python train.py --n_layer=9 --n_experts=192 --experts_per_token=4 --d_shared_expert=0 --moe_layers=[0, 1, 2, 3, 4, 5, 6, 7, 8] --router_score="softmax" --routed_scale=1.0 --balance_bias=true --init_std_router=0.0109 --lr_router=0.00101 --norm="rmsnorm" --tie_embeddings=true --lr=0.00478 --beta2=0.99
Below are experts of layer 2 (counted from 0) of a mixture-of-experts language model. Rows are named router (the router's row for the expert), up (a neuron's input weights, with its number) and show model dimensions 48-95. Each number is 200 + 20 x the weight over its row's rms, rounded and kept within 0 to 999.
Before each expert's rows: a language model's description of what the expert responds to; "comes after" lists some tokens at least twice as common just before its tokens as in all text. This comes from a sample of Wikipedia text that the model never trained on. Tokens count by the router's weight.

# expert 46
Space before values. Lone space tokens before years, dates, numbers and table cells, mostly after a colon, pipe or month, as in Established: 1988, April 28, 2025.
comes after: " |", ":", " in", " June", " December", " October"
router,186,190,186,194,200,168,195,182,203,227,202,221,219,246,164,197,185,190,203,183,190,223,177,215,169,216,174,202,185,210,182,179,213,173,174,184,183,179,178,206,171,199,202,185,223,207,167,209
up0,185,217,219,206,185,212,183,198,197,211,193,172,183,226,158,241,237,210,212,199,174,188,209,198,193,182,183,217,182,198,247,207,199,184,196,207,194,180,193,198,222,215,209,206,254,203,145,199
up1,199,194,193,206,202,204,192,196,195,202,178,202,230,209,201,194,190,192,231,152,179,212,211,198,202,171,187,165,181,181,187,192,232,166,225,185,226,147,190,198,209,203,205,169,230,191,207,175
up2,192,205,191,204,195,220,201,215,210,195,158,200,234,211,215,178,204,170,170,175,182,198,147,210,192,212,204,161,189,201,213,201,192,218,199,214,192,166,202,221,193,193,192,148,183,204,153,224
up3,197,190,183,209,199,191,168,195,202,149,214,218,240,174,233,191,204,182,188,172,186,168,188,198,159,233,242,168,190,173,207,192,187,182,248,185,210,216,199,207,195,206,183,169,197,210,227,206
up4,196,191,173,206,199,169,189,207,217,206,190,196,210,232,221,192,195,200,187,186,211,187,171,189,228,173,160,204,181,253,173,204,206,185,213,214,205,219,198,204,194,208,201,184,223,210,161,154
up5,188,157,171,210,194,175,203,212,213,193,190,218,218,206,214,210,186,189,201,240,202,210,161,180,178,212,187,181,198,235,207,176,198,233,165,185,181,198,205,214,179,208,206,194,247,204,162,241
up6,184,165,228,190,194,215,202,189,202,220,177,201,190,204,192,202,165,214,186,178,200,215,189,218,206,202,189,163,211,224,186,207,189,164,161,139,198,176,211,193,169,195,190,194,181,207,181,195
up7,193,197,211,198,201,235,194,223,198,188,175,173,260,206,248,163,176,204,189,166,193,176,188,200,170,220,192,191,172,220,194,203,183,159,208,200,204,211,195,194,185,205,196,171,185,204,190,189
up8,187,170,201,199,206,190,196,219,209,176,199,202,273,242,202,215,243,211,193,209,195,222,172,217,176,191,195,213,194,177,196,182,203,230,181,189,190,173,215,203,199,199,196,212,208,218,136,242

# expert 45
Ordinals and time words. Words like first, second, only, time, year and place in phrases such as "for the first time", "second year in a row", plus career and games in sports bios.
comes after: " the", " f", "ir", " s", "ign", " follow"
router,178,163,163,191,210,187,181,181,206,204,207,238,215,209,216,182,196,197,229,176,175,190,180,214,179,208,193,204,181,232,185,195,207,183,163,183,199,190,166,224,202,205,174,184,190,197,180,216
up0,173,184,195,212,195,220,183,193,228,193,192,172,209,187,205,170,209,159,226,171,196,200,221,225,216,203,188,227,176,264,177,204,214,189,172,164,207,200,198,202,215,220,202,234,201,187,211,193
up1,184,171,219,204,203,212,194,188,199,219,225,244,177,219,186,229,235,212,207,220,188,187,176,193,186,205,211,166,224,192,219,212,195,174,187,195,202,188,194,207,192,208,212,222,226,167,193,166
up2,204,216,200,222,216,211,214,192,205,167,168,170,238,200,202,191,195,217,202,199,184,208,173,208,174,203,195,211,214,186,210,215,197,210,212,180,187,200,232,169,212,179,172,222,196,228,160,212
up3,194,210,214,205,215,184,172,182,213,184,168,186,261,228,200,177,183,160,203,195,215,188,185,193,189,214,191,223,198,192,195,169,176,179,194,207,199,201,207,182,232,212,202,209,209,207,205,204
up4,176,192,198,193,180,177,208,152,201,203,179,248,224,176,192,150,201,180,200,212,172,210,230,211,202,193,197,210,194,200,226,224,185,193,211,222,206,190,183,241,201,212,203,179,202,199,208,219
up5,183,205,200,190,208,188,170,188,193,212,199,160,219,190,199,181,199,202,197,180,165,198,224,217,198,189,196,201,175,189,180,212,185,214,229,196,198,188,216,195,220,217,187,242,216,190,216,142
up6,221,172,167,206,200,213,197,190,201,183,195,145,206,203,197,196,183,170,186,208,191,198,169,216,187,210,194,198,199,198,163,180,227,230,194,156,188,219,155,219,188,205,194,224,194,209,166,167
up7,192,212,177,184,183,204,216,243,218,224,190,194,187,193,189,177,212,211,222,212,196,204,190,197,174,211,178,182,217,219,205,205,228,207,209,196,189,182,194,177,200,226,197,191,194,162,167,180
up8,195,216,181,181,212,204,212,199,228,188,184,203,194,212,203,209,205,176,213,194,233,183,190,190,208,195,191,238,186,256,190,224,214,199,211,159,223,221,177,219,208,219,205,198,199,194,203,182

# expert 6
Acronym capital letters. Single capital letters inside acronyms and Roman numerals, usually after another capital, e.g. ÖVP, FIFA, EVA, Frodo III, IGN.
comes after: "I", "E", "A", "P", "T", "R"
router,173,178,197,200,198,177,193,186,224,202,207,223,219,205,190,183,191,195,186,193,165,238,201,200,201,218,196,216,190,228,203,184,221,194,196,180,144,173,172,233,189,192,170,194,206,214,169,202
up0,161,211,183,159,216,199,201,197,197,223,233,185,162,199,208,212,202,229,220,193,175,183,195,205,182,207,204,206,206,203,204,204,192,180,179,154,215,210,198,186,199,215,209,193,182,171,167,227
up1,211,169,200,220,205,168,173,190,227,193,202,196,196,196,196,200,181,216,184,201,192,220,193,204,192,224,195,175,195,210,208,181,221,212,219,172,171,167,167,222,195,204,218,211,192,226,202,227
up2,219,189,189,214,231,187,164,210,150,205,203,226,161,219,174,163,183,222,189,177,199,200,160,198,211,198,180,192,227,198,168,188,204,196,218,195,202,198,188,192,198,235,190,179,197,212,204,183
up3,191,180,213,202,237,246,202,171,226,246,165,222,222,187,207,209,179,182,212,208,206,204,183,210,182,210,214,183,194,197,197,232,176,191,196,219,230,193,223,210,192,246,178,212,191,192,199,178
up4,160,183,208,225,219,204,182,165,193,186,178,202,217,211,185,190,210,165,178,173,188,221,204,212,189,183,198,185,157,174,192,253,205,190,217,183,172,176,193,209,184,191,192,198,221,212,166,215
up5,152,178,206,206,182,193,207,187,229,215,222,187,182,174,202,197,200,228,184,201,195,217,219,217,181,193,213,176,182,181,197,228,200,176,233,160,171,182,202,196,196,230,196,179,199,216,166,249
up6,171,208,191,189,183,194,187,194,218,199,207,197,244,218,206,158,203,185,182,177,156,211,193,226,184,148,190,168,195,202,206,230,202,199,191,212,203,186,192,172,221,198,185,209,184,215,187,230
up7,148,165,201,185,189,204,193,234,227,234,208,209,218,190,188,195,196,213,226,230,166,260,211,194,192,184,204,188,196,241,200,173,195,206,197,185,194,185,193,202,167,203,200,186,213,189,198,197
up8,188,159,204,186,209,194,202,205,225,214,221,240,205,200,207,210,188,192,232,206,223,164,184,200,200,239,218,181,205,150,217,174,203,191,189,190,171,212,213,231,199,235,190,206,219,198,182,222

# expert 21
Plural and -ion endings. Word-final pieces ending a word, such as -ion, -ers, -ions and -s, as in friction, billion, offers, issued, plus the word States.
comes after: "ro", "f", "ru", "ill", "ir", "ff"
router,198,196,165,238,191,175,192,218,214,197,194,223,192,223,172,177,187,185,196,201,178,222,184,204,146,227,189,219,180,204,189,197,252,149,202,163,192,190,187,226,163,206,187,190,194,196,179,202
up0,173,184,185,194,192,212,218,173,202,211,167,172,213,214,170,177,226,199,198,140,220,207,155,230,178,206,195,203,178,183,210,207,186,170,205,201,191,183,202,253,183,207,211,174,209,217,198,229
up1,208,169,210,211,186,219,195,180,197,186,211,185,203,186,197,236,204,182,202,204,179,192,175,193,198,234,205,196,182,228,199,201,175,217,196,183,224,222,185,233,182,174,201,166,209,192,213,202
up2,201,191,185,197,189,172,170,220,193,213,215,237,206,212,195,179,214,185,191,199,209,233,201,167,206,221,207,194,185,226,179,243,206,223,187,227,211,206,173,219,190,191,224,153,174,161,205,164
up3,172,227,197,169,202,190,184,182,186,225,201,186,189,191,180,223,191,160,189,224,225,194,178,192,163,168,197,194,158,200,181,223,188,209,227,228,192,201,214,219,174,171,191,188,236,162,205,172
up4,183,183,183,171,223,179,199,160,235,200,183,230,186,185,164,184,190,213,178,206,193,206,232,223,167,216,196,211,177,230,178,185,174,159,203,185,220,204,178,222,166,184,163,198,191,204,202,203
up5,200,196,217,219,202,195,195,173,192,194,217,195,188,191,175,204,196,166,236,175,223,234,196,215,236,210,179,189,221,248,197,172,203,194,194,189,202,178,191,180,234,215,174,200,177,187,164,199
up6,207,176,205,234,213,191,208,187,203,196,164,179,200,204,180,186,175,216,200,184,186,161,204,188,170,215,216,183,190,229,240,216,188,218,240,225,188,198,190,214,224,200,201,200,191,202,172,178
up7,183,210,184,211,214,198,182,198,213,222,211,227,188,248,196,209,231,226,188,200,193,215,194,207,214,224,193,196,188,174,218,209,194,220,215,178,171,189,202,203,195,187,206,218,205,260,191,238
up8,204,216,201,217,206,133,220,179,226,196,170,199,206,203,191,175,234,186,224,160,224,194,153,201,197,217,189,212,187,198,213,192,241,181,201,176,207,188,193,217,178,215,193,219,204,191,176,185

# expert 29
Word-final name endings. Final pieces like -os, -es, -ers, -ies, -a, -z ending names and words before commas or table bars, e.g. Ionikos, Tigers, Gonzales, species.
comes after: "i", "ot", "g", "ag", "og", "ig"
router,175,155,153,209,240,185,180,182,202,205,201,239,215,221,174,183,174,185,204,207,195,221,197,206,184,199,171,212,201,233,191,168,235,200,190,171,173,202,175,199,192,213,206,175,211,193,175,220
up0,216,171,186,210,230,191,220,203,231,192,192,177,209,221,163,212,190,199,195,193,180,238,172,194,210,173,196,196,211,209,211,215,184,202,195,204,174,193,208,198,205,194,185,190,210,188,161,199
up1,210,190,201,208,184,214,189,148,206,186,172,185,202,203,204,198,213,212,208,185,184,234,188,215,220,192,184,201,220,206,194,173,224,214,198,159,178,198,195,175,176,188,200,201,212,206,177,190
up2,170,168,173,213,213,176,185,178,196,204,228,235,209,209,186,201,212,163,207,181,204,204,237,194,185,206,197,181,213,214,209,189,190,188,210,208,200,183,201,216,206,237,197,213,215,123,217,143
up3,196,185,169,220,196,190,172,162,202,199,196,203,208,206,193,197,194,203,225,221,183,227,205,227,192,205,195,236,157,235,208,191,172,205,215,184,201,205,188,198,190,215,206,217,206,163,156,209
up4,173,236,159,188,145,220,215,178,207,157,177,213,193,182,178,200,188,212,185,191,170,162,214,201,205,216,217,205,190,180,196,212,205,166,197,197,214,190,204,188,158,194,202,200,214,211,193,197
up5,190,208,182,194,220,193,168,223,201,205,170,186,196,171,166,210,212,194,181,181,193,211,184,199,219,221,161,219,211,181,188,189,241,177,237,203,181,187,170,222,202,225,221,206,188,186,182,157
up6,247,178,179,221,184,193,186,219,234,206,203,230,216,217,171,172,184,231,192,213,207,263,204,210,144,200,172,222,196,208,215,197,217,179,183,229,178,191,211,210,197,173,212,192,180,221,208,224
up7,212,175,227,218,185,199,219,152,188,168,214,205,205,182,165,197,208,220,156,185,203,219,184,195,159,205,193,159,211,156,172,194,173,185,191,187,202,193,190,205,191,207,177,203,194,183,180,229
up8,171,197,217,196,177,191,186,148,233,190,193,185,206,204,195,199,225,174,178,213,197,217,211,182,199,194,207,189,191,207,184,202,175,198,197,194,181,191,165,200,167,185,194,222,254,173,186,194

# expert 13
Capitalized word beginnings. Capitalized first pieces of names or table-header words after pipes or commas, such as In(grid), Mar, Pl(ace), Pro, Com(petition).
comes after: " |", ".", "-", ":", "|", ","
router,185,189,179,222,204,190,206,179,216,220,190,228,240,222,185,184,187,147,196,200,193,221,180,238,185,220,183,211,213,214,173,191,230,199,174,192,200,199,183,216,181,226,179,183,229,188,183,175
up0,210,206,211,196,179,195,213,207,187,211,171,183,181,212,202,211,196,187,209,210,218,200,241,217,208,172,176,247,200,259,207,225,241,182,181,195,205,168,182,236,238,193,228,203,210,201,187,197
up1,212,191,167,179,192,200,196,264,187,183,236,173,191,213,208,176,201,191,172,178,209,190,167,227,214,182,202,209,235,205,216,186,218,201,206,161,208,209,202,188,208,188,172,202,163,239,190,184
up2,194,207,214,191,161,226,174,225,214,212,194,212,171,190,169,155,203,195,235,206,195,224,212,214,206,208,173,172,170,226,211,198,198,167,219,202,201,204,171,209,214,195,205,143,216,164,198,192
up3,199,185,203,191,232,190,210,248,202,200,190,191,188,207,192,203,184,221,190,202,196,191,211,214,205,216,200,187,177,211,196,229,194,198,232,195,188,200,188,197,200,159,179,144,210,145,183,201
up4,183,200,211,169,236,221,196,179,217,213,190,219,227,205,162,176,197,199,148,189,203,184,176,159,193,221,199,188,195,184,201,198,182,205,197,205,187,183,203,222,208,167,188,156,184,226,168,178
up5,182,187,211,236,190,190,201,255,223,194,221,206,216,196,218,183,195,212,192,185,201,158,213,185,199,180,212,215,170,222,196,183,179,195,170,186,211,171,204,204,166,193,185,229,204,216,200,206
up6,180,202,177,199,156,208,213,170,191,195,235,156,222,188,229,177,215,191,196,209,196,219,164,200,193,183,197,176,199,190,179,213,202,205,228,180,195,191,172,216,187,265,202,196,189,237,206,221
up7,183,145,208,202,204,203,187,205,225,179,211,179,210,210,215,211,204,183,178,214,210,191,180,238,185,198,209,205,205,173,192,211,193,214,173,209,204,188,221,193,170,210,157,211,208,227,195,172
up8,211,204,216,218,244,209,227,217,206,193,209,205,222,196,222,177,211,208,145,216,204,180,181,260,136,186,176,194,211,186,190,191,209,214,204,212,211,218,168,221,185,193,176,210,215,205,204,178

# expert 24
Name-ending word pieces. Mid-word or final pieces of proper names and foreign words, e.g. Rinehart, Lockhart, Gyeongju, Panichraksapong, Nebuchadnezzar, Kenya.
comes after: "o", "h", "he", "e", "y", "or"
router,178,168,153,201,219,199,175,203,209,194,212,207,196,194,165,193,185,178,172,181,184,224,210,239,178,208,184,217,208,210,179,175,233,176,201,175,182,203,175,226,166,201,173,199,203,194,164,203
up0,207,174,243,181,233,213,203,206,225,204,193,221,205,222,173,174,225,217,198,193,189,230,199,181,221,182,215,227,201,202,187,187,258,204,203,178,202,212,167,180,221,178,221,196,218,218,206,192
up1,216,188,209,193,208,182,198,184,188,209,203,207,193,208,177,152,169,212,210,206,190,211,216,194,176,233,216,234,205,211,148,207,231,167,220,179,190,205,213,183,168,206,233,178,214,175,195,210
up2,199,203,167,214,185,201,173,205,227,204,207,228,206,191,246,169,193,164,165,192,201,210,182,208,196,222,196,196,192,230,185,215,201,196,197,197,172,175,168,224,171,178,184,199,189,211,197,211
up3,186,155,191,153,189,197,212,217,221,210,208,184,201,240,210,204,182,210,195,202,185,225,197,243,197,193,201,225,196,184,203,215,193,163,202,200,208,188,202,229,201,237,179,190,211,143,194,193
up4,186,168,207,198,215,186,179,178,199,208,204,228,170,232,205,230,210,187,181,208,182,204,211,221,183,195,194,186,199,177,175,184,178,215,208,203,198,205,171,243,201,220,227,219,259,185,194,197
up5,208,201,214,181,220,218,187,209,226,198,225,187,198,191,198,201,216,191,159,179,210,199,198,144,176,221,197,208,209,200,193,172,198,248,188,186,192,184,167,225,169,200,206,193,195,180,205,152
up6,209,234,230,263,231,192,158,204,196,196,203,217,206,207,178,189,216,213,242,195,171,191,191,233,180,208,180,201,170,191,194,206,227,196,171,208,207,192,213,225,196,193,176,183,206,207,202,183
up7,196,201,197,167,187,181,151,185,184,237,229,203,213,203,192,183,176,175,207,187,188,171,213,222,188,213,190,192,186,217,176,171,199,211,165,187,211,198,212,189,234,164,182,199,203,216,168,187
up8,207,188,211,221,228,162,175,168,191,195,168,211,203,216,183,171,179,175,181,153,202,187,214,202,179,199,212,185,191,201,165,167,228,210,208,166,174,202,194,193,230,212,172,194,206,209,198,215

# expert 40
Capitalized word-opening pieces. Opening capital pieces of names and capitalized words after punctuation, the or and, as in Le-ague, O-scar, Q-ueensland, Sh-ikhsaidov.
comes after: ",", " |", ".", " the", " and", " of"
router,182,193,179,223,199,207,184,161,223,204,162,208,219,219,201,175,190,151,176,184,198,233,174,225,174,223,199,198,197,223,166,190,207,189,171,183,199,185,183,216,178,220,184,185,215,207,185,213
up0,144,153,126,223,221,188,195,206,233,183,193,204,201,202,193,222,174,185,185,230,228,203,189,225,215,217,199,205,186,207,164,188,200,226,179,187,196,194,182,198,190,193,201,196,205,174,197,194
up1,198,159,184,198,203,204,136,190,183,199,168,184,191,251,185,171,169,188,186,187,210,208,180,226,197,229,179,217,209,220,189,185,195,201,178,196,214,196,192,208,196,199,173,199,186,208,195,198
up2,198,209,215,151,187,213,198,191,189,212,212,168,190,208,223,142,188,185,194,178,174,198,156,196,209,178,212,170,190,222,181,202,198,181,239,201,196,191,171,188,199,223,173,180,201,213,199,225
up3,196,197,177,207,166,217,245,197,215,187,163,203,177,211,224,213,208,196,185,209,189,203,186,212,208,184,204,206,175,200,225,227,200,192,180,192,186,203,205,211,215,229,239,155,200,209,180,237
up4,184,245,196,195,163,187,193,191,198,186,192,186,240,238,157,207,225,196,198,149,207,197,184,207,189,187,209,180,172,184,227,198,210,198,225,188,188,182,140,220,201,191,232,222,241,240,198,216
up5,190,177,189,196,211,205,209,186,199,200,236,160,179,205,224,137,175,225,187,192,209,236,208,201,191,192,213,220,228,202,179,176,230,209,193,192,183,208,173,186,223,180,197,201,167,224,208,221
up6,181,176,208,199,188,182,228,220,232,198,204,223,163,221,221,200,199,189,198,177,210,210,218,235,217,167,208,213,244,185,227,216,206,167,188,186,188,162,157,199,227,208,190,182,191,195,189,216
up7,207,210,203,204,211,202,155,190,165,193,213,190,196,185,194,200,193,200,188,138,191,187,182,216,212,217,190,163,200,230,165,197,200,200,225,192,199,213,218,215,195,199,182,212,185,206,169,207
up8,158,212,182,191,203,202,195,202,190,191,175,196,174,217,167,201,163,210,213,192,184,204,220,221,232,208,186,184,191,222,202,228,222,167,201,166,200,235,194,171,224,196,190,183,238,206,180,207

# expert 52
Second letters after capitals. Short pieces right after a single capital letter opening a name or word, as in A-l-ina, F-ran-ce, A-f-rica, F-ren-ch.
comes after: " A", " B", " D", " F", " M", "A"
router,177,188,195,195,210,187,201,213,235,225,188,237,203,212,162,188,203,179,219,199,168,224,186,224,197,202,185,199,187,216,184,193,215,162,206,174,187,159,197,210,194,189,195,185,214,194,160,222
up0,199,202,177,223,196,210,196,205,230,225,191,187,213,209,196,188,196,200,184,154,195,226,188,218,205,182,191,211,213,209,226,223,207,167,225,173,192,163,194,199,147,161,198,189,212,240,196,230
up1,198,184,174,223,202,161,196,206,252,239,177,196,192,239,191,188,211,209,190,199,190,187,176,198,205,197,193,180,158,227,201,196,208,217,195,182,236,223,191,238,212,219,190,194,174,178,224,201
up2,195,195,199,218,195,203,181,186,232,212,202,203,237,189,210,227,175,205,136,206,191,202,217,221,201,203,220,189,182,188,216,199,173,235,196,208,182,218,165,219,216,157,215,216,205,239,211,154
up3,224,180,197,215,224,206,193,199,211,204,185,193,205,217,182,195,199,176,218,183,171,189,180,214,173,184,207,204,183,193,202,191,193,177,191,182,192,218,201,200,162,159,216,198,182,249,203,216
up4,173,194,198,223,173,202,201,165,206,171,231,200,218,211,246,228,199,229,210,201,176,238,208,243,196,209,198,201,175,198,194,222,199,244,217,204,164,193,200,231,207,216,179,192,202,219,220,237
up5,192,185,219,240,190,172,194,178,196,213,179,220,211,218,177,212,199,177,184,196,226,166,160,194,218,232,218,212,159,211,184,210,171,251,191,202,184,184,205,206,154,210,202,198,194,188,181,242
up6,213,223,224,192,237,215,214,210,225,228,227,207,185,216,189,222,191,222,207,187,161,195,215,219,177,190,196,214,195,201,190,207,199,205,182,189,192,221,197,253,193,207,218,197,246,168,201,198
up7,196,192,196,216,198,204,162,196,195,218,203,195,225,216,257,215,222,206,224,203,163,214,198,236,173,174,193,192,179,202,190,200,206,178,183,177,192,196,191,200,195,183,180,199,203,203,174,209
up8,207,206,165,248,173,208,171,224,198,202,182,240,177,223,206,200,178,187,201,215,187,209,221,194,195,206,169,212,178,223,192,244,227,187,215,207,185,199,190,212,213,216,168,197,214,198,183,194

# expert 27
Mid-word consonant pieces. Short consonant-led pieces right after a word-opening prefix like sc, con, ad, app, as in appointment, confusing, added, adjacent, also Vietnamese diacritic bytes.
comes after: " sc", " Sc", " con", " ad", " app", " tr"
router,186,178,189,207,185,199,206,214,238,225,169,219,215,206,186,160,180,211,210,183,173,210,175,192,192,205,167,191,171,223,188,192,240,179,192,204,175,176,169,228,201,201,191,182,220,184,196,196
up0,216,163,202,183,211,176,186,236,212,212,210,180,195,167,205,162,194,205,203,220,212,215,199,163,201,217,216,213,226,253,226,162,211,213,198,176,214,190,171,191,177,222,166,185,204,211,208,167
up1,189,212,175,203,199,191,175,200,210,167,158,201,165,207,201,214,200,211,187,172,168,231,212,210,204,213,175,199,172,203,195,226,232,225,225,208,203,196,199,216,175,160,230,210,216,181,163,232
up2,205,173,190,186,196,173,207,172,196,199,246,197,208,180,189,175,189,205,187,173,210,237,181,204,203,208,182,168,209,195,203,239,204,178,215,188,214,157,177,195,180,202,178,132,198,193,189,194
up3,202,193,203,238,201,210,210,236,213,257,222,226,187,200,211,186,168,230,217,184,188,205,169,215,211,234,149,206,193,205,201,186,200,194,179,203,225,204,215,198,209,194,186,201,158,217,190,163
up4,210,181,194,225,198,215,217,160,190,222,222,171,184,180,227,195,239,181,225,184,214,216,193,214,178,184,164,210,184,193,190,195,225,218,176,197,132,226,196,176,214,211,195,188,155,214,190,180
up5,195,192,212,175,224,181,197,241,217,206,234,182,211,202,204,197,195,180,215,215,226,241,198,215,199,176,213,207,187,207,239,207,246,195,245,175,202,181,193,208,189,223,185,160,235,238,178,208
up6,228,194,191,189,211,199,198,210,221,240,212,209,186,217,178,180,195,237,190,182,174,176,212,193,186,208,179,258,182,189,224,209,206,224,168,187,197,203,216,227,209,205,224,185,194,200,184,190
up7,177,186,199,183,228,180,224,198,211,248,236,200,212,207,183,177,202,198,236,188,172,232,184,196,179,213,188,204,207,196,205,199,193,231,175,186,183,197,171,189,221,191,200,200,186,213,225,192
up8,184,178,203,208,216,213,210,178,236,189,191,224,224,282,182,218,198,165,205,214,220,197,186,210,192,207,217,171,193,187,200,227,195,185,175,185,229,243,194,177,237,182,191,199,214,201,198,165

# expert 39
Middle syllables of Latinate words. Inner syllables like oc, v, ost and resent inside longer words, as in Archdiocese, Rococo, Regiment, Violence, Tournaments, plus " Part" and " inv".
comes after: " p", "at", "ele", "ac", " L", "oc"
router,173,185,181,195,189,178,182,186,205,217,196,209,231,224,182,203,185,192,186,203,190,225,199,210,176,222,165,230,199,210,207,196,237,189,154,198,191,189,170,229,175,212,182,183,233,167,208,185
up0,191,195,187,210,195,181,201,196,227,173,201,178,219,191,212,220,218,216,208,212,209,222,192,209,213,205,192,198,181,229,193,173,203,208,221,166,192,173,204,230,186,217,201,229,205,234,167,218
up1,194,187,191,222,202,184,172,197,211,183,177,185,216,217,193,161,215,182,231,188,224,229,201,189,240,203,206,209,186,210,197,168,193,171,180,191,227,189,173,199,170,197,212,196,196,206,193,214
up2,195,210,212,166,193,222,209,201,212,248,230,240,210,204,206,210,211,203,179,184,194,233,196,228,184,199,178,224,195,208,193,223,190,202,161,189,215,188,213,219,218,164,208,192,211,159,204,232
up3,236,180,196,200,189,172,175,194,214,156,197,189,196,243,188,204,215,204,214,205,238,197,196,185,208,214,211,214,199,180,199,156,224,203,216,186,197,188,188,188,177,218,214,191,206,210,181,215
up4,195,205,195,223,205,200,232,228,202,197,201,211,199,211,192,201,165,167,197,164,198,175,201,184,159,201,207,224,217,190,189,199,180,186,213,192,191,209,188,200,210,197,167,215,179,178,218,191
up5,183,193,185,174,233,218,205,179,223,198,185,199,203,229,193,209,213,222,180,195,210,184,205,206,195,232,184,211,157,223,198,203,207,186,208,219,199,192,198,240,168,209,198,217,237,197,213,205
up6,205,222,207,204,195,201,202,219,224,236,185,210,213,223,180,186,178,216,143,192,213,194,191,183,196,197,190,206,176,226,215,225,215,226,191,198,179,185,201,224,188,201,212,180,157,168,187,192
up7,217,194,212,216,216,180,200,191,188,196,214,205,184,213,179,177,181,183,217,181,204,178,201,185,169,225,217,202,231,190,199,171,176,148,209,191,227,197,181,209,210,180,187,173,196,199,202,189
up8,166,204,209,194,187,187,204,194,188,231,164,192,217,169,185,197,193,262,213,213,220,199,183,202,216,234,181,202,200,184,182,212,218,192,180,180,170,185,194,223,203,189,221,151,232,181,176,202

# expert 20
Space before dates/numbers. Standalone space tokens right before a year or number, after months, commas, "In" or table pipes, e.g. 14 Oct 2005.
comes after: " |", ",", " in", "N", ";", " October"
router,180,184,183,187,196,183,204,181,221,245,185,216,211,203,183,188,182,204,204,189,190,225,194,206,183,225,184,194,171,238,179,193,211,165,189,179,171,166,193,209,183,197,193,190,223,209,156,201
up0,208,175,203,190,194,202,201,188,210,215,190,160,162,257,194,174,184,216,210,187,190,198,204,192,228,200,174,202,197,239,203,220,207,188,200,178,197,244,180,197,243,226,214,216,224,167,220,167
up1,201,148,216,203,171,212,213,203,222,211,171,185,206,217,185,186,151,201,235,134,163,196,173,204,183,207,212,180,222,197,208,205,215,181,200,171,208,187,187,198,201,201,183,179,181,183,243,216
up2,212,215,206,201,200,202,199,198,198,230,216,192,189,214,176,192,188,183,232,171,156,203,161,200,193,199,206,188,205,156,196,215,207,213,220,209,206,211,188,202,234,198,205,209,245,162,230,215
up3,189,162,171,211,199,201,212,197,195,230,180,183,241,206,187,209,184,209,189,215,189,199,189,208,177,174,155,209,171,213,167,176,201,234,193,193,192,162,203,196,214,189,197,196,211,202,176,242
up4,194,183,239,204,233,208,194,213,205,204,195,185,205,196,185,150,166,216,182,208,215,249,242,226,211,221,190,186,213,191,190,171,199,176,167,193,155,168,191,206,228,204,198,217,220,189,220,227
up5,189,205,180,210,201,199,202,204,206,165,190,174,215,234,205,194,173,209,229,182,230,225,200,223,172,198,193,203,208,232,185,189,177,218,163,179,176,195,204,197,209,201,210,192,216,202,215,175
up6,222,212,229,221,189,211,224,241,203,187,190,190,186,182,206,187,203,152,144,201,186,211,206,193,213,174,219,192,224,190,191,228,205,208,195,213,192,186,205,230,224,192,175,193,172,180,193,252
up7,222,223,193,201,200,175,169,182,176,187,236,182,205,192,214,197,203,216,200,139,153,228,188,195,185,214,216,186,219,168,203,208,196,190,222,169,213,194,172,213,174,218,187,187,188,185,221,228
up8,207,166,166,208,207,170,143,211,210,208,201,243,206,213,187,162,223,190,191,208,231,187,217,204,200,192,174,227,174,217,168,200,208,226,192,209,174,224,192,210,198,216,198,215,192,196,160,174

# expert 15
Noun and verb suffixes. Word-final suffixes such as -ation, -age, -ing, -ated and -able, plus colons after infobox labels, e.g. information, (age 26), Percentage.
comes after: "form", "ul", "or", "in", " loc", "al"
router,162,181,175,226,195,182,184,200,197,209,200,203,212,236,196,192,191,207,211,195,214,179,186,210,192,217,178,208,207,214,167,184,224,198,199,170,207,180,166,237,182,206,185,186,232,223,173,208
up0,197,179,207,226,179,194,198,210,214,218,183,205,200,207,204,185,190,171,206,206,213,208,178,203,218,226,163,208,172,232,210,182,227,201,196,221,197,180,174,202,211,249,196,206,192,192,217,191
up1,187,211,219,166,197,180,193,181,177,204,193,186,211,141,212,186,222,181,233,222,196,210,200,192,219,216,188,204,199,227,164,205,204,177,240,191,202,209,214,219,209,205,220,174,192,187,194,206
up2,180,191,197,188,215,183,197,199,201,174,196,222,212,259,186,211,168,195,218,188,176,192,204,213,188,209,191,189,172,203,220,197,196,201,187,151,213,197,201,206,153,210,213,219,216,181,218,174
up3,205,198,172,220,182,225,193,207,211,186,189,175,198,232,190,220,195,190,180,211,193,197,191,230,207,171,204,227,187,207,262,198,196,205,177,199,192,198,225,192,240,176,185,202,189,207,219,211
up4,191,168,193,204,225,176,212,153,186,225,189,200,174,217,204,218,202,188,182,198,195,221,195,216,206,180,180,259,202,227,202,176,208,186,178,206,192,164,209,212,194,165,176,198,222,213,195,225
up5,158,157,191,169,197,186,173,205,212,204,217,208,216,241,157,224,200,212,184,208,198,207,186,227,198,225,219,227,160,207,208,173,185,190,197,190,182,212,210,203,208,235,211,211,199,221,166,222
up6,170,208,159,212,214,162,188,198,206,179,201,200,220,210,196,191,214,192,196,184,186,205,202,199,166,191,168,239,195,199,224,189,187,219,190,197,213,165,192,212,193,183,221,197,245,202,225,166
up7,178,185,196,168,206,161,204,190,216,218,188,190,177,200,221,226,210,194,163,191,199,206,182,195,206,185,218,220,192,212,169,192,207,187,189,184,216,205,199,186,210,205,157,215,211,202,205,182
up8,246,196,188,201,216,193,195,194,196,203,189,210,201,237,188,207,214,196,197,208,176,181,219,204,193,202,157,173,200,204,191,144,199,190,199,195,213,192,153,215,169,209,205,208,236,202,180,206